From a checkpoint of a small mixture-of-experts model trained on Wikipedia: 128 experts in each of 6 layers.
Below are experts of layer 7 (counted from 0) of a mixture-of-experts language model. Rows are named router (the router's row for the expert) and show model dimensions 128-191. Each number is 128 + 32 x the weight over its row's rms, rounded and kept within 0 to 255. Numbers have three digits each.
After each expert's rows: a language model's description of what the expert responds to. This comes from a sample of Wikipedia text that the model never trained on.

# expert 15
router:133075151069111179141193170118113122176106123133145128113123102122117132160130141176175132111125167178208101132128171131212157152149080103150110085080138136100087124093161186132126183106137105
What it handles: Table pipes and list colons. Separators in tables and lists, mostly pipe cells in election or results tables, also colons, semicolons, dashes and words like including.

# expert 13
router:124111148135114124133162149185142135143077118155121115078137129079142151090128124140195087135077108186175175157164130129175167169104112096186131073107152088113109164115123136166119162142155110
What it handles: Digits in stats tables. Later digits inside numbers in sports and election tables, such as win–loss records, points and percentages, plus dashes and None.

# expert 30
router:121087137092136169169155142159163159170078069149131091115137115087126144064139117192157105096127193154187093169108175148149152135115122105172119139137133108075075135076097158167160155130122125
What it handles: Place and affiliation links. Commas, of, in, at linking locations or affiliations, as in Jasper County, Mississippi, People's Republic of China, Daniel D'Addario of Variety.

# expert 41
router:120111134107097162151129142137190128133117114152144160109094098113103153078158109185159072154112148202153162130123136125124161195135114094196094122127120075082084134065118122167121181110178076
What it handles: Field separators. Separators between fields in tables and bibliographies: pipes between cells, colons after publisher cities (Paris: Presses), colons after Written by, middle dots.

# expert 16
router:125141141082092173145183137145137145151090123161138104129117104113121166104130144180128124120125177153162149182160140128178130160113088112185083118113164103108137101088088110128122154116113135
What it handles: Prepositions after clauses. Prepositions and temporal connectives following a completed clause, often before a date, place or noun phrase, such as by, until, during, after, from.

# expert 33
router:152111141080106172120162158141148149151128112148118144104096097109107200098147167177156083143093139179172130142138157155135154186126084106161120099091129107088069156101123100120107164152137110
What it handles: Roles and kinship nouns. Nouns for a person's role or relationship after his, her, a or the, such as father, wife, prime minister, goaltender, coach.

# expert 58
router:127093110116128150153207195144147143163139093175153093126123148104143161101136130190145120125111143139153161129170156130133159171078092130190164055108133120119072158090122115170145146105154122
What it handles: List and infobox labels. Genus-name endings in species lists, infobox field labels like Spouse, Coordinates, Died, and party or position words like Labour, DF.

# expert 62
router:121110154148070168137147159158128098146123101150140121132105113140106136141117132155139107109105143154164163140141154165162171148134115090165097082100169131094084116124104157136124172105169113
What it handles: Table cell separators. Pipe separators and dash placeholders between table cells, especially after codes, names or numbers, such as |, —;, –;.

# expert 1
router:145124174132097176101156123176170100157079092150152116096082111107136134085131109189198092158121181174168142132101189148123178181118091106135155113109099101100064140133117115134113133123144125
What it handles: Leading digits in tables. Leading digits and space tokens starting numbers in tables and dates, e.g. 100.0% vote totals, 1987, January 11, late 18th.

# expert 35
router:144138119114124171102170158155184141126100126144100138114121140115123194114173078160178122142128131131164135134149177153126108148119123139193123094143128102071083153122153132146084199135124117
What it handles: Table-cell numbers. First digits or spaces starting numeric cells in pipe tables, such as car numbers, ranks, years and times (02, 108, 1999).

# expert 20
router:149122135109069210092183178139150109124111137197122125076149091136158131125127169161198126106046144177182123103126118118121158173093104097152141084122156071121072159115139133132140168149120096
What it handles: Pronouns and possessives. Subject pronouns, possessive determiners and the at the start of a clause, such as he, its, their, her, the.

# expert 60
router:145093150130099132143150138125143136132100117140116127078095149139121142103117127180196152125084144152151148174139135157160125187099124087139166125113148129116041181113106167192100151130142082
What it handles: Indefinite articles. The articles a, an and words like another, one, very before a noun phrase, including two and a half, plus thousands commas in numbers.

# expert 11
router:129072181082090170136166129145144154158056117145151180108091081120126154133148141139114073117118157163181165124121142145158136145128127090170142123117149099105096148051136166134094189123162135
What it handles: Country codes, list dashes. Three-letter country codes before athlete names in sports tables (ESP, ITA, USA), and hyphens opening line-start list items or joining word compounds.

# expert 27
router:116111150144133198157184154156146151117134120161126114097121143101078193093139135181119114141082179165152122118179138145159148161097098110168141096093114146087029147118133156153148152125167102
What it handles: Nationality and occupation descriptors. Nationality, sport and type words in short descriptions right after article titles, such as American baseball player, video game, Portuguese footballer.

# expert 29
router:147122124106108119119170195166114140120094101174152138089141122144102191127163098174187104111125120189187134135125162142144129184140080140170092112125119112114104137105119128144107183112162104
What it handles: Codes, formulas, foreign script. Digits inside identifiers, ISBNs, gene names, legal citation numbers and math subscripts, plus non-Latin script bytes (Thai, Chinese, Arabic) and Latin taxon endings.

# expert 61
router:078107177119083160136187190138146139117130125154096117106153127082139136114112103137161103109092136157167143150175154100143134182124090078137105098081115103077081124087084135153126165144144061
What it handles: Articles and possessives. The word the and possessive determiners such as its, his, my, 's, mostly after prepositions, including epithets like Paul the Apostle.

# expert 40
router:169097103064106250149167173185160110167067098196084095119112104113138119126121157161162105156087141164151170151122173167133159192125124114155121119094108100091074178126134104157111159128100117
What it handles: Quantifiers and modifiers. Quantifying determiners and adjectives before nouns, such as some, any, many, several, various, numerous, often followed by of.

# expert 51
router:143106120091069164116152209164135101130123096190129096085110089135170176137127117191153117117108135194164149139154156158181161169113112105140113070109127130128089139108090108171097160116112110
What it handles: Digits inside numbers. Individual digits within long numbers such as dollar amounts, coordinates, times and table statistics, plus million, billion, hundred, teen.

# expert 49
router:133145152092137199145193156148186168175088110161110142104120140124134145093133102174182078090050148192182147144157173156159162199120122110193119105115098112106087136098114102161105172128156085
What it handles: Year digits after 1. Mainly the 9 in years after 1, like born 1985 or late 1929, plus word fragments at passage starts.

# expert 12
router:110094133117082211122141158185182117129112123123084156107105069104135149126167117147138087097087150134159141159199107156149150161116142114128124046120159101089103139111122122133118163108165080
What it handles: Career verbs and prepositions. Biography and sports career prose: career verbs like graduated, attended, joined, scored, and the following for, the, with, e.g. debut for the club.

# expert 18
router:118073131065095218162145166143153125143089124157132136130083135133100148109113094158151089103112116158166142131133156138143127159134095108132111108102110077134126116068117117182148173150121077
What it handles: Institutional name connectors. Of, and, for, on inside formal organisation, committee, law or field names, plus adjective pieces like -ological, Social, Medical.

# expert 39
router:133123152087098203080149178234137123157115091183104075087097099105140169137125139156186101146118149157139126124160148141142178157085121117144111075100116088116109170143132158142096160107103126
What it handles: Counts and quantifiers. Number words and quantifiers before a counted noun, such as two, three, several, various, numerous, as in two boys and two girls.

# expert 54
router:170132158085103176129179149128167144130100123132144104132148093062095110108124138177138107124135174184182176132135174142158144127100120072163135119161145081123119136069124142154111144115158129
What it handles: Prepositions after nouns. Prepositions like in, of, during, among, throughout, often after a noun or sentence-initially, e.g. reforms in engineering, During, In 2015.

# expert 3
router:137097122078068149154160171167151111161145100202134103047104124074106195091140090170164156123121138135131132155140162152161086159098123129164177061092136102084075121113115127134117185093141091
What it handles: Units and abbreviation starts. Starts of units and abbreviations after numbers, such as p in p.m., e in euro/eV, minutes, percent, plus According and Due.

# expert 57
router:146088167105114151160165169150148091144094108202119102105076101113125144110137142192152109089135179186171130157169138146166172111123109126165084106116126099114068154116135156134100140080141097
What it handles: Initial periods and first names. Periods after initials or list numbers in citations and tables, such as Edda L., and common first names like Robert, David, Chris.

# expert 56
router:144105137116090163128193176158159181157120093162117083104137102128096161105164132218131120079099137159140157147171153141137143149122110118191117125155134146077103158115148118123125146124134128
What it handles: Sentence-ending punctuation. Periods, commas and semicolons closing a sentence or clause, plus heading end markers such as == and paragraph breaks.

# expert 23
router:162101159131098150125189183155138149133121142152114107123121130105122166107123124163184131108056174177170144155147135140173113141119143105176115088157146134129063177043095140163102124148151103
What it handles: Year digits. Middle digits of four-digit years, especially the 9 and 0 after 1 or 2, in birth–death dates and citations (1926–20, 2015).

# expert 8
router:144118166115112127107203171133178128128110129171092145088102122133115147145140131184128098122099145186159098154137167097160137162096131145158132091152148092090097181089113117183105162143175080
What it handles: Topic nouns after determiners. Singular concrete or abstract head nouns right after the, his or 's, such as area, album, episode, site, agreement.